{
  "n_layer": 12,
  "d_model": 192,
  "n_experts": 128,
  "experts_per_token": 4,
  "d_expert": 64,
  "d_shared_expert": 128,
  "activation": "tanh_gelu",
  "moe_layers": [0, 1, 2, 3, 4, 5, 6, 7, 8, 9, 10, 11],
  "router_score": "softmax",
  "normalize_top_k": true,
  "routed_scale": 1.0,
  "balance_loss": 0.00384,
  "balance_bias": false,
  "router_cosine_scale": 20.0,
  "init_std_router": 0.0107,
  "lr_router": 0.00066,
  "vocab_size": 16384,
  "norm": "layernorm",
  "norm_eps": 1e-05,
  "tie_embeddings": false,
  "optimizer": "soap_variant",
  "lr": 0.00466,
  "beta1": 0.95,
  "beta2": 0.95,
  "batch_tokens": 65536,
  "seq_len": 1024,
  "train_tokens": 263800000,
  "steps": 4026,
  "dataset": "wikipedia_en"
}
Below are experts of layer 5 (counted from 0) of a mixture-of-experts language model. Rows are named router (the router's row for the expert), up (a neuron's input weights, with its number), down (a neuron's output weights, with its number) and show model dimensions 0-191. Each number is 128 + 32 x the weight over its row's rms, rounded and kept within 0 to 255. Numbers have three digits each.
After each expert's rows: "comes before" lists some tokens at least twice as common just after its tokens as in all text; "gets" lists some tokens that make up at least twice as much of what it gets as of all text. This comes from a sample of Wikipedia text that the model never trained on. Tokens count by the router's weight.

# expert 40
router:142149105154098134110140145132119132181114155177071164123116175121106107115189113176140108084107143166107122110149123165061149128118103229105154103152144104115127126155066117129169120070136144104134136196131146180125209120101096123096104149138158165073075095180190144132133168125148174144057093078142124085108168154178093144167138132126087125111145110144155122123142086145120118117159119230128123161137115042130101140110124110161096137105145076181114114153122153041129115097137152102168126108083076095121147129119112151168124153146086178143102110099089097132137085136182119189
up0:121124057149092149109125090140097082090148151091062113160100124164121114120100121082098115172057110210107139106100082113141115140142122185161083144097100111162156120119136154102130141143066169176146062106125117209126144170152147139116099129167209107132127099164179139135112142117128146126154186132085153159123152161175172147157160143138070122126083098153168141100191158131090150106057137140124104192152084126169081165174079097141118161169143117070176092079117135152127116135179144134086117179159123149106123115147057069081099099108154166150145127090121141113131132109118152145
down0:100140117095122088127134157147122078132159172097133126137092128097138110156112124115103175137183128162102130173140098126116137157125148183126111164109140116081125076109123127189124089128088151184167163100119084170177114128076140131097083180123125115108207194231161125089095173138161102097143174076148155119141134139142131099150078100206095043141170107150133138132139093134087117136141065117138099132146134173083091087120086095130171172110142137134130119127124128067152143189140137212147132131129023061108135112104088106135185099109154092116120169094134145156139157113120148121
up1:081108144164121134167104120109157125140149094198151146069071119149109130133108096113142110071106100054129154127147092163096205064127180223106105129167108130098097167115125118151154128074149167175114139138153155131076123171101092135126115062147161087102130061140116183163093125087147208131125134130179148070134151149147156142122116149138129071155127115088116131088104103142102121057140108123091111118134183149127162121137135072166138075124146089143097118173148167085145124205137102094138122124111108103150130139137116185120135209092076133083124124179128075118120127113179175143
down1:149143134180140121175163107114122129202164134144098138128128135140135147128148144173140147150185148189124129147098184087110066124112153106141113079106116106064107153169071116097121160120188204080137105046149117082088161142110106095125101136161086103105065120148174108143097132177122085109153135123140076132081117152128147116114172105089116155153119152134123169152094154089176139160135096150133174140120100121130154100142119149144124151081152109172120170156181111145130184137116159141171116044103090098165000131172174117123093113184060116119110080108132093106121107128141111175
comes before: " by", " in", " a", " the", " to", " on"
gets: " was", " were", " had", " made", " held", " is"

# expert 113
router:198104175151138162138098142114178173050119091106117095174141147139117079120104091120088140123103076155120134146165160118196105147174181142120125110146114139111137149095102146081106094185205135099154104164122080149119156148173102139179161125117170158105124146089141082169134143078136140105144173125129090140048184062138112137134128142138094136162139120132135155051160086157060149046090151097108191122113117170143150128135133080115101150096133137149132143147091116109130079188117090136121123087218056104162114138129112114107107099134110064091121087169161100139150117122100143150
up0:133146062248157114047128105163112074090127148081115099139144166083181122115164105076136118113157120158156141124175134140122128034088121144130100104107130136076112098151188170118110102110180076159081141061105128109139096070120142112092141190107110158164155120163144121091162128161091171060184098148134146134162124123115123156129149117112099107137142156119169116162140148155141154141084126076148077146101157142143134123128123096124174159152112116167190191099162117142111149152114170164115158171166103162150169156156108110077129086096140099108059085066139115130121097144130164140
down0:142184091178134095109105094146121132110068140101122113150163103114106101133114093092143168079159086120150106190165106151083101084151124193142154149136124196168149126191160149130103186097146113183146084123090094141130087130109169143220100099159055139146133087171113076151136125195127168167115146180127153124124101066120117129181091131116064076122165128074111102142133106097175098108109126167183095182157188152126139152097166130155178143105044082131187145118146091162134110124106099144130150082114088172133173133115165117117110111108108133134095113086141097123142139090106114145
up1:140089122183112152150168138157142164183112120104137170111132134132155111090149093146189124076219082104200100188150118097102182157109094090150145129138124178135176122134081137151122169057084168088153092121162177097166099163142075165123098099145166132105115131103185134108084111141118178164103150080132090149142131124167137105124076115128082121149134130126133100028172101074148114068154138148137112157160095119105127134115123102173139034137127124148102079091103101155093111139146148088081132142122100161153140097162084164113072129090073116147172143101127128096144087126088171146
down1:162146085143081123070141119150206177157151110108136158133155088048127077135135115118147136118138142120099172151081093128095095091114127119181100115144109174145130147117091101122165153134159097097115131127114080124091139145136104088128160133122159120150118125175078152121136168117202046108087135086148106127109126116120119107129153103099142095150103129138110187144142117180225094182198187168099121104159123106122142168146174181076109162125158133161107134128176127189160182172135171112133119120119134067044077161110161092112112114164124067139138143121077120139086098151088182075
comes before: " was", " had", ".", " is", " has", "–"
gets: " he", " He", "–", "0", " she", " She"

# expert 67
router:163105157052140100127163002121123150177138148090178043117126145120120120143104095189158121130148148130101153155106086131147086163115118087112135092150110111151090131094133194056172112124145105120158122149082146095137153120133136113148111103087103081146170117243089135138138170165139113159104148142133161138133039093144090141123089125092132098132134089111091147112112074142160141121096133108146125118100162078108085158130112189112088127132143094082132120104146149225144175130114082125113118110170179141095144132128153128156126155228135081136132150149104124140123117159131131081
up0:093132136108168095123091115112126106161115144123112136130086105114158144055112127109118141148109081117175172111162104158126093180122133188103136144084153132089136114089181166164108156121095159206070129120160136151123089139104160130110114115119205095145137098158134101143188084145124088140079159123137166179183127169103182111097057150124128171105107082104133090171193107090091158150174220112096129119101156114121147149132122168105110094179119131134098176149154140183119131213133094113143125162162166061082139145105140110128135089157120110144093073067141139104161117079149173059
down0:185097074139174121126151202123081150156074159114132067178128116126116184103120132171131160114138145132130106129158127131116175106120058123162109123183159156166159166104164176153162111131131187155095128109140103140090136101081058109179102118106077153109170179082155132120112104122099073134130123156159144098121117103094129136089158092148099147125165212113179156164062151144180109106090180119066104141104127172157098153097127066125119180052094151130090081111175109079118160123091095095142174092144136178097116091109127135100107137130153125120162137163098157072129099177111124164
up1:134117141132146187207176077157103135127114119130113160130148163115141101140151140178168142123167103139171109136156168047162159120143129181160130103121131068106095157114139150146122065175095194037182125151199083099128104127112150149127122101142102103104114096145135119150107108169178093166077088159175178107154147097148216094165097109131130198130129115119138140140079069097144098114139158107148116172134146088142121106084092163150147086108144083126099075063092149118134110128136120145109146084069183173145183096165121162112145133133113104089149163138106112078080129173130145086
down1:122058129138120141154183105130137097130159147144061187140131074165037112139069145183171115187091123160199116179125146115158102165099126137141102069125130104075149166112162140161100134122137121052136153138099098098129115119155117097149141117173124104154116108108058119151104124112106148154093186143148086110090114093125084157128159178151181089092138075168157161176111126108176107143096186128134155118136139070145106076178108086130147132119173125103132145152149115121140107231083096146143141083088115158110184167123172119133090114125108134130061106169155071137128149115093162130
comes before: " |", ".", ",", ";", "th", "–"
gets: "20", "18", "ic", "19", "15", "16"

# expert 110
router:137145128124128136093132141111106052074113140115088143111147044085116171126132130141146136221124130121129131114143080107176177118167129133140128133118172149157116160115199099146076039098146124062202134102198090041130159121102138153091145123085189051157110118083104141114134170131137058174146132121127082170089118134198142115099129133080120133128116112153169111087131119150107133143111148116105136076152128114134112083124098113129142176110183149083118130149115134129136149126087189105159140121227127095149135113151128135130160154145142113035091143148115102090151128140121111174
up0:137152066121129092123133215122130121113153104189103090080102145092080157067152093125168182132158133125092121173138055080163141130127086168160101139100102117073126085138142148103136135142110177105119152170118096121128106127065080098095105157119089195143159110160087154148138136152116125097115095076119149187152112141135111046119104131191174117115151149149123113119134119064107075116143152114108161225165179139122132104093105119153142174106127194096099111169149130091120124184151138100096079207117139140155139152141094093159158138107101093141099122147101182193089139105091159119
down0:136126110122118122153123123118112101113171150160090089167108181017159127131105169160173144143146127207105160172153114134106118109136119137143169081155104078128133105172128128165124120143099152160085211145153104101150141089098107090118119078121192124103063114148133095096136139175093119090111100104151137092188080136115128137141118114201139138126092120241103092092181130185089132114137156103115109184078164121107101113095106154075113138108138135130130089126179120144094161133114178102150126131103151109150191202118129149195140120112134096134143118118133071135158172084095052156
up1:074118151153126147151195132139121151079079119139107156139116140105133117106166073153144168122160145115120125194205146117082158090124117151120123134127171137118155025177114207143083090012106098093171142139118129093149175180138149142111088120101174090132152082152191118144133129134119100125146170100118066115130094129161157128172216171132122198144157136099113083154128148108162076117150106151121133197107142096143109156096127131092126110106090124105150122051126132166147120121113145101134130196134081121169179127169132110156072143148104133141125114160122092101130134075108081116
down1:158114094203160137185137126124141111119180165136155160115139118139104104131145076170150181100129139079118129134099132152133090141110160154149104125100143128118128140142135125093228126007108134104166115109140142078081115188133111125155216151112118148041151109163115098060124108197111101118094144102139133151096209151187087103135147157158130156155084111132096175129095153162155088173140107095112077152096105082121131101118118138100115141100152094126187105117140170154094094144134124174135116080099132128157121174162109089124105135147067123102127097151168055098082138154114130079
comes before: " the", " his", "–", " birth", "s", " its"
gets: " of", "9", " century", "ut", "3", "4"

# expert 107
router:176136123150112100114156132126169145179161121057104112116089162141124076152136128203105105047185096157129131137110092173066164137139133120097132159124121093130134139123120188165125123128118105185173150172038055107109019129071120148111170131110090127133148118129122162133142164114129081113139140126121092125127182144123165144125132120157130155131142108161179091154063132134171114051138111135178095117112144149147066109116106132095098172146140133123109114165104081080125180150117142171125121117123043148135084131123142116190160127129156081125177185150136152152086076166111120198
up0:141147135141185130098097102131120169153090160112114111096100178099122042113130142098155156120117160157131153192144121143181146130133166124110137127066121058107107123107103117070139135091142144129116096089107158118069101122099094107115157084144143148142098140097144173063175065133089091073127164112125107104162092084165171129091086100119111213092179168129144132117134149167091120117146120061174118164091138170151099111078164124123102159195115176164171164101134176171151227075112116120133210153183106118133151104144161128085157104139133101098123137112132134159118159145161180113
down0:121132179098123126134100111152119090106134176090171162136127141158166136056119111075099167148131152205144102155159119122117125115138171176116128158109136105083061065171085143154160158139171140146162161130163121139059128103129118096055197097140159164159172146141209155134129091090082077113108113143127109067205106087134127145083136104186122143124128101108097085118105158108132132108117091137151016155115095138079123155114141163159093112136087112109090141108146140112122106124124160127158133123105106130146118111142158133129106128136077094152159088150229192207119126135180129127
up1:125156156177069085156132157112128104162097125125130117089042140102133110106132108105136117127182137114103091091098150122096136072109134108146104081135133164136110144149118161160176125015110150092159100189157146134031119122068114162104159061152108138094086089094134148111103128151168139106136156075108122129144161150104177142130097128070207207168171145122158136152087149132120076101152137138140111128116130170141123139122133100125140173159140096170123129179108139194077112114093149036137151126143113140167157162129157164132120176089112108165115080142162096068118092130171180130
down1:130158128112174190143127107163159107102093076116126155176142179171121081140109117137181100163104115132111140149130118170148132143103185161140087077129141084153127159103106161181156111124177081065171111087199116083133134122125141140125110087108148135087062157189155103157098129185092132150165056110168133095127088150124136143124122124104134118143122056183151095063120131168154152180130149211123201128112092097164102161166096120166122135081112144114064112128135115076106115176123157146161095116070139107079167150148155072115081139149117121076129117137169133102120044138127139163
comes before: " the", " to", " a", " \"", " for", " that"
gets: " called", " as", " International", " under", " signed", " named"

# expert 28
router:171169116100118190158140088106094158098095152135125069111141180112132131130132142153171158117121198069145115141125117196124100119177120093134121091124129192139117094120118111106123091094116117113188128141133116098122179176126173179111117155079125141123116147151148066157136195135159097138086151089158116171121098159099147156132136155119118087057097183213122113076107156141135140067144155196090148106115096214115184126117125130213142102099073156128133121077109105165130184212146125137125130113080166113086190131112139164149126125129123102099094087170085096144124102134099106118
up0:113149039102083152119128107119081128113172120165133088094107122141109125152165142105165113096140106118115117153186184055071147095147173119097119170094135049145124124133179134149075130136139121133110145132182162087121150100138093166113180076164114166180109136120117179191146074182067161057093115179120161197141123111129177149160068133163107144119136184151139148126114121112133156171178128109077082194112080135116151136136215139119151075138147158143129102119135143163119133140117114087112159102121115168165053169137122109135167131131121120090112125108107101113084102177088156086
down0:132149116151064135133174083149090091208176147043093035103092100165155155110130158097085151151089132171164073178147140114120122155128173141149152155151168151162162117149185116165116177126166157119132142157145163104116139077203122101132126112133145145162097108144102120096176135140154131171065095117121126138102134122101144132090030080101099194177161169167116101153099156112146091130109122104145055134119201144108097103104120106079128129081100140113188086081135146123127079136128134101099156071145065144133141166121124121148116119115087136109110162102143105154098124087133138179
up1:097110120154175102153160177141126102140111147168146125211128110111038111188147125101120126101071108085087090155071159113158112161090182168108138121106138148184095152197092087175107185093168171149075114086196151145139154136094124102114121141128167142090154153158145203122153129103121085146129127126073105133108166150134148152118118116163130133082156139124112120129067133102144126112075134168184136153147171156143204134146074093136111109161151119182140111169099148118111100124091108101143164137109137132056157087165123062150131108095104070083168147168151145045121104102122147138
down1:131206061167105140092169125083130177138168148116113154024123081101146091162127165071159159150136127138131196138093117120104093116154097089143068088131095130076159124115126156094126058139140069085088119106112093190094115075147132091139108209162116126109132150130085141184150104131120180091146118115145115126084103146137134067176220153116127117137144122132140145132156102112122149157191137116110168172178126143152082186151133162147123113109115140156126154120157149158151189161116140102151095091153136143127136095082098145106141142132133086043155138139128060163149114090090147119
comes before: " |", ".", "–", ",", ";", "th"
gets: "6", "4", "12", "5", "13", "17"

# expert 124
router:131064099078138118176112093135093138152116091153137117108140116118137110130104153119168098119184087117120138169115167118114103102150145116131110166188130123098120160093111163146188145125141124133193109127159146082137082122092148126161144163145171146150135062171100111161133087161147069144109096121132157141118016157086092091121083111080097116163125105148179149126109123173147154111127112125118096180134048116123202117135122084100157121102109103136130172168141082103117064139148055163166139097167127167120113157103123100152136058197164149142133205154055111074106119167134097194
up0:113123117112118155157148117173214102045118112103081145127096125134092129105149092123167116087077129125131136169119196105125198140093111171120081115144138117123126146176113180136131160051107081100158133118125106108071127135145048085174185130091104109155129072139128098129134127156164130112125140091135162138158086137150195152124117047152106122166096095115100105142160158147165181115111142127134079211109119190122150147170107150087113118156097078113149157096100164127070148156141080163146153184175094140111156119146106118122137076133161239144137141111106144148136091121176137158
down0:118109110187129117140083082151131082141104115108126118151126110162204138109131133092109172127114132112143113139125128144102106080179127096104108147153098174097159124123107102098101119195143177076148084138119106080114132139114145175171099098141081114153134101150153081125139153174139098105065167158120119135068148205123152147112124143092086168140177044133143134151122100124146158098097174115178120165098181182155147083043144164070158148134120111204165177086165142168126096164074116100074100105148143087111174164191104089119124110083159161129130191093112149105079132122125119183
up1:170059136173126151169186135181173137157065150120083115131103151112178152156125151143130130127129126133144056116182134114070147095106124142110148173166129156178121199091073111143196089113142193085152069110133124113134162113119194107114117077114145133129151147114136130128107142163197119147125087098147165085173150155221113092109155134111132175173138126121135078121136119071104094120101093088123108137126146061127115162137080113094169143086118074097181161074108180119105158074155116136134172085110109116139200128106124156090113093121088070108111154150097091109105174147126128129
down1:136149145193174148075108118105170142118134183098116181117132107174164106172108168098181106097153087114159133105079092140117143129123165100110057090118081098116125145119112187117128065144135136077081131162161091152099174147099145156144127143131140078135133106105125118165135088194115125088114125111128134134072117129117150174130155138087095132082106112076180093130108119143134154089113101055137217127111077097070037115120104108193158142129166123150129141196115154130167161176159203095105143150158164093143146136152124101103102167103153082130137148121132094135119110153166169216
comes before: " |", "–", ";", ".", ",", ":"
gets: "1", "2", "ol", "in", "0", "In"

# expert 71
router:120128151138123119116145147126117225062121160076109057155097094146136167123133091129122076160124205126154165150130054119155122144141134118126095037145135133123129176127140032206184087093143148192173123121152108130116133113065140130154092131117158165126120122038154126119151109130166047102108138134134126170148152106102100137169103128121104123116119115095091164103118139179136106103129116071155150105145111233144114120104120150170095179107128100129112161184171172196121161122133114139159118136114125050099108109164120116165123080125119166148124107109117111127173094146146140150
up0:103081117116162135090098116112069145142126207123146107101118096122152142129168091140133142127164149087119163141156045092132105090129085183120145166123172127146109108170079176081064186086169097190108126136103090060147123139174124122107075122077141149132142126170140173146149156134121107130108157130129111143157111128179137113075134058105084121159198159129091096111076154124125085145050121117107105164155133150152109167092193095148116165086122166121106177126170079116115132187172075144190113163118166132180096099139125145146156115116073174159173135116073106144098154110145155105
down0:108149101132193117133101121147085151144166168145067170150077117112170157134192160117128138160174141106124083130129138196155159094165108121142126113169171116130121092117123177088110169127109115147156143197133127075067101151125074116123058170122106140107148077161165092152163096071119120169101181139094106059166131135122127173134147107148161134080158140115143053077136088124230141157140128100152062113088223148100162117113081083099167108134095161103169131106150133122135138156127104143171100117158087121143154104114150078113096076082089112108164106090099121148116136105128165134
up1:139109173166159102120198138135077144155167116138140133175086117062123152159125121090140113142165129180112084154066142035101151149164170188161107100159174125232144105111124084133168128112112159106117123147144152082146138135116082103144134125111111057186139125110163097136063155099163160075133101140119083115099105139148088124101148120086100134147081162097144150151112128110093080106110197109093155157112149110197150106121118152117112157169190065134098095158116137162127125055104163095129111158136132164150115163141111164103114147139150055192064160175122121078118133136114115154
down1:118164099150155077130167134090086130160193074159149227090121152108094112131153192150143118097138138133162124086088137197147164089123136139079091143105192070100105132113112155102121118134098086123126151116164107114111082158065130129109163166205104163127125167126112128089123060144184090119145141126130157117120159146121136079148092122168144181134192097195087133220110161099126182182143117136159118136094088065067112131145102124177137177109134132154111094093084095159139135133125129147131134105106108147153075129143120152141108128104127154074117122128122065095084073194124142136
comes before: "–", ",", " |", ")\n", "\n", "),"
gets: "9", "3", "5", "6", "2", "0"

# expert 86
router:101045064076145172141143106103175180112133132108065108137134102145138149102129145122098084128206178064153175139127149160095159123070147135117149135096135106109140135071141112199180124192169088120099116139192104125119189097118144135149139087137138070152166116163085132145141068133131067138129094134124142118078133130185149118161125094108120098121122108190081139065179081143167130139162137097168117136119146119140131113138129132108069126090088204144123127118135102139124095072115139196188118104104094135120103139098145117124128148183101060041132115158069118131104125153104146155
up0:169155054117170106116105166099164164141140094125088180134105141102079137173096090127136168077123114126205139177144112143120142125073086131085117149107141143069153101126096136102126132154106096189072141164069083140109066113191105156134090118099125132150122094123071127099124105171132148093151134128161172118102114136164130124122110112127164077111116098162126081171087109084122109094104157174103101174176167156154143144136131159160112109125141140097183151102152126125084174187194109191181124115076099076149119188130175085124067167094182157196102125098137095099109102152155115105
down0:155111076132081144124135148101107113128185096101145169148144139126152081174134113140108191067074096146155093195186164142183155147157081127097114150141154183035160102094092147096155127207138117126143181157108096110143054079165120172109136115165145129201132132082172082136139144138136118077065148135150144118118099176165157137069121094117127043128126100119125097125076149101192095158104166109160168179146176133178126078161112108124133155187114090137127158107137109134089119101079143139130131117170157133136170107132133132129146130117099086166134115106063107100116117178108131109
up1:069115114165118073169175141113137143103154097160148164185093122130128149095166138079136095119070094098155066139162118110144124095151136121131109109132095111135075144148067164112150087109161139157198115155174149169145125168142122182119097133144107157132138113132216121164142121147178190143119135074130210096124140145206150141095115132082061139111189111146160106151124134142090105106149142106167100098109134128124138170098145123202141095113104041181124147087111176105171086068154102090156190118157133159144118170176108078148106142150111127122113128151117132085111075158074166093
down1:127087084153135115145105124139179161104167104151073177131066120127139169106115164129131151168165064147142168104130133142173162084214110087171076141155093144090123136106088155072142164041097114154145159119109178110076119129187105165094111119133108062125126101145161136162126125112140056101147099107100151122079134139198109115127155108125171158076145104154111082186141186143113114150193128059135193119144167097104110129169131093162157200175109108131149098133166113112148106137116151151149136168095095109137111103135122122146114222179129084149088079117126118129125107118171137138
comes before: " the", " Representatives", " his", " a", " birth", " this"
gets: " of", "al", " for", " de", " Of", " on"

# expert 45
router:083130131092130118128135117114134105094134163107145068176137106148124123166154081118143146096085096065133137170129108144083122148158144128149128154154118145159118144113127162090089079179130187076136134129133133186133086122173137124147075127045113132113131135099082108093119176137134083132097144084128080152120155137166068074143111141144135112207117098075255157039137151120138125089144127087148129107118122080131165096142103127130159105110125127118127160118130152090145099103126143138109122077093123162124117107104135131158125134163147049156123046193171111175187143118125137170
up0:113143119145210164121141122170102131214080143112096151092150117113113115118094161077135127169135165095115155096142069138106189128182127177156092166093156126150116161123113120051082111084117093118065125095101073102076121065095112158098062082104131107168145080076139117072179136162136124171185172165126136143155132112169178151141137079125118194103096131112157141148087124174111143196123197129103107106092161160143156167153098127110117149133161148152134190114128132111092111141150112161130176069142124103129146088077161191152109103136122150119148142135075084133108144113175124154
down0:119101177098082140114117067104140127149126123130154129117080066123107181131133176092159225186138149077118121104127152128125148161110175175155148124112171150154089072112129156147170104144084163193143173089121124161100147092081137088091106167135094160159156134130108120134112201141066094165100201145114106118158125050083095141101119112071104109125184126141089156116161070142083170151142154110063141164133130182071144150095121174118121116108113129141176080084127096102136083110159119144132085114082141157135117134136128134136155139134100145113192125158103131183120109045183126156
up1:173085128187149154159139111135158120107182095120103090074090160034100099146143122150125107107132100107096141129073161099087142082115111132145131103124057148127111142127114102183117135085157107056166106122185131088136137132129098094080079121078108109109168081099217163152171126154170138095131125097138069169103148167141160125222125124181162137083116167128118198155119142103152166109112133138084169190118154121176114128127133145147164103124144106079160135120133128125172137051111150137077138136204150154166131123144097181150142161093085123126146117162083077090111126128158159158
down1:107202157103168095126168074190202151147091125067132129118100134144153107144127124186162099148192148092119117095096145101122091110166187126135142135096107119143097075136135177138152160106127118130141105108101105148103161104186142062127138096070124134104124145129149126066162158182211118107105095082109158132111143095148080118145097095128131155108140087159106130141066124163140187144137221160131129115157108165135134066100128095059142132122125064174120110117120157124130139133114115080114095055142160104120122070115103172153130178153155093151162159195152123156101066175152111164
comes before: " |", "–", ".", ";", ":", " |\n"
gets: "2", "k", "3", "0", " two", "p"

# expert 74
router:201154179165116123120105152136096107138133122078226169148088118137141110090173124120163108145159152120087103095116132116163137144092121117160110128124123128151131178030154096044167138133140151171192156162134107125158129158120119163119091101179165155109118135111159118167128159171158135109107132126130135135116130143174116126154100098203151157098142093158198097145161098105098117097128136113124124137121111168139069129108080087197152103113156091142131138165129115145117124097109156066066116158117186154142129136164103142153073031132090091061126046120107149151089154153125139051
up0:165152112109189141210144133143081092084094133091105118071143147126110121099088140084153139145097105125160112087141156169183104089115139133085127142213160171141160073120151203112160090072110093105102115075137103093178149116080104164134140127135161106162149112141160164086097172139169136110180061136140134145144150172188123132078083137081103116176089091162196092150073135165118099150110187162166157180129208128115121122155132166143143089160137109098106127097125152070121155114083125116129175100109139155098107134133051130176144130144090127108100081150140147125090140089121129143
down0:159163091102164142119083100108105141134111114134139097142183141120091098128129137097161109179099074097121133172077168088067164135045133161107157107084160179165121067175102146128187113105140127153146094121162122110127115183141074178106114087155120165133130111148153090126159135121102108132114102105129155152100137115132154114110115151118084152162131079183138124202115148167168187137137102085064137147113194130048147089083145099100111132112073148164107136071151152146168158094101090141090136119123139138107129140213141181109124144160131143079155145228107082132135090180143071149
up1:077136153198131078125117166123130110135114141110109122100069178114152099130095032127124103189087158053127155140150137110137207110126105124105130128101207159126110185123144121121146115062078138130129131153210117096134192151120128169124102093142146124105159193126167113096091055160145109099105120144077147111170122164146156143131093179075134203112104085167187143149105154123112117121114185144085138158108131177128153143104136139119123127147157110126095125148142101076133154128120140037141178165178077152142194145137097119139113090142083119113137102117134139054158141129151161101
down1:108134141141153115151187090171148102204133153064124127133142098158174158121127135181149092122177110152161130139148134155131174151107130138111072115148138148088154063155122144138136109084154053072133093184124099160120134127162133086138190145120133109080090133150147150139107162139100116133151086137159120109114085059127101143138135180116110185075165116114216153142140176148169156153101134175153176109132041133124108073130094130102072130136092124157074094110156137180158154115063204182107133120100124066108093137108099183112070110128140101123098088147127123118143052129135104175
comes before: ",", " (", "\n", " and", "\"", "'s"
gets: "o", "a", "age", "one", "ge", "io"

# expert 87
router:184104116195111116113180165139073132213116139106100118108112150155160146181108120185128107121120151039135134085114132113099119132164162119125120112130116105138128154110175137145255130074128140164139123163177071146128131117081128117125123126096157155130122125169140096151105125152151058124123088114112101097090150125098137097127119131093065183135140105152167142203159140160128130187155130093101174084115099123095153138126147120113125126139159066140140131143124080087127143210120154081113133137083149109111153122134160129093153108141109031089107166097096102127154133173123139188
up0:132130118197098082120166102184165113124123098119136116133083138127138226177102170103113124129087148127175126176153141123133088159050130166096118204088126131134146081110157139107158165153100138109058103095135147163143167089113115125149123120148157084166090098156059161129108111158126177111149121100154151160116114137141173186096184129083052129125152092051138060154132111166148103095109158108139135105146157148194140086143157067162130085173069117144124126128103137150105157149167123119150204096166127149138095125110109141095129072165085089170097139086099099176136113135084146134
down0:134143129099162064090117081147125160108121128147113098143139130101101082114137085103143097128111103166152111069119139135097143096060148125100145125207100122100104110125152156106125093181119125141098174166125116084137092153096148172107170122184109129161129130112156132145128115189080131110074088183144155178150112167183129125154101112122108183171125152180095198136105102112157190150093170149070107121187161187156191152105139252068092159129067142109093143129142158141113108163142084129112112108167137127085127147160098169117118149092103136149177106088084106096089152084132084157
up1:112119117180099118171099127117094085145154148124130143092075149102083150126100126099136162111160106123170148109129126132075103140149139107131150077146220108197127149134141095113166121051098170149097110120131192118106205125138090137120155172098117129124145154085167086161081088118157147121140118143085157059149179122100100050109098147133139171163129132128206102109090144086035185089119136112088159104136148081053143110114165093129144159137138130125129161108079098122107112142100133069114160106167122107131184103117135187114182099119092110155149137190078143124131205110132157141
down1:158118139153120126132123151148167149157094162128163099103111106145131118124181126120170063134192109151117175129085115132141140127136131171127099103109107060134139120157081147123037119082103135118157183156094144122096149072156108124154096118138105102108126104098097139143124161142116082156142157058179133136128057140061157085114086105113110172094130119155102122133170131153120139147193152221158069155140054132129164147144155161115119178102080113174096097173129095154092112106108143155135082137106115096113128100068190170149117166225154130136165090113177190097147124201123151137
comes before: " |", ",", " (", "\n", ";", " |\n"
gets: "en", "e", "el", " place", "ley", "ier"

# expert 38
router:119122113164122052084137074112138161120105124103168157207131124172155110170134116119120148100231124158129155169124047076069137134092159115119122126160092090126120178084129149207169100165121144142153099158169115117150052129109106142133099116134200142161127145151109153116152056167157102120126109096154188107158123135100094137113095122129130153125092120137222119086096172149127086204180153121075139142112083089100078118126155129169087089091136115147138138123131147210123141124109132132157139123074140166100142129143145107082148108141107054074132154130091153115153112146136147103
up0:097114108118183125117046119145076130091116134144082128107084153077101103106120135066136148132045099140191113147182133088126127115154118152116111135102125116153162119164133169116136153167101100089147142130121112110107072102124042101106099165113111146171169097179089144107201133180067117140097179135153168151122087159177180126122116144135115093135168115119107096172123113117166100114171180141118137120111142091142175142085202166106179113126197109143093229128154164134115226113156119120137141101176087156137129127140138101154122164175148092100127133113126132151072127140160113069
down0:094096100115124106081145120063083137109133144158087091142140163073128053111154117065173205141165110163120132206178166165145122133191126099129120157142158147134104128163101142089103112145094104151156120109140111077107098156084150112133135162134126112108129124114147109145141088121130111138081084107124140104203197151090134207075128146080127108129132162145135154159100115123178137104108082100123138155146160082101183163079167132041149115140095137041086188148153170167206165162130117088174178090164158184127095138124112140112157134131151130115149116097090126153127112161114096107
up1:142161070175166077123171149092105155110144139100117170121161167103169161099167118136172095132125145139123155187124177141079128151093129170150124100128123159115137110137141068127156152064142146115072099109136166161110123199071067135108097067152106125051126169138153153108133108166140083132086145116135124135200181092140088139138110113038143156143107116151123047147105145141136096070143147151133139116172138127161091140133109105142132171211140094120104126102094124084071139121163180092147157102137151146131191180130134181079106120134196151120079128120137118112097096066106139067
down1:196198112165130156192183119103135168127130136160092075136117116112140129120186111132113135123150110160101110190141138140116077100106199150142132151099136180137113159123137172133102129071123122078133196116126110166088145178133125121097162106157153188109116201076169100176107197158140102161125115047117133089115110100132137077147093141091093175142108050205178109095147152093107097190115089147084126165128080143154136112124098103109175137100066086150120154108128127174095142161101167067128155079116127096144133149177121133120118127122115165115103099108114068086166113159123144122
comes before: ",", "\n", " (", " and", ".\n\n", "\""
gets: "a", "ia", "us", "i", "is", "es"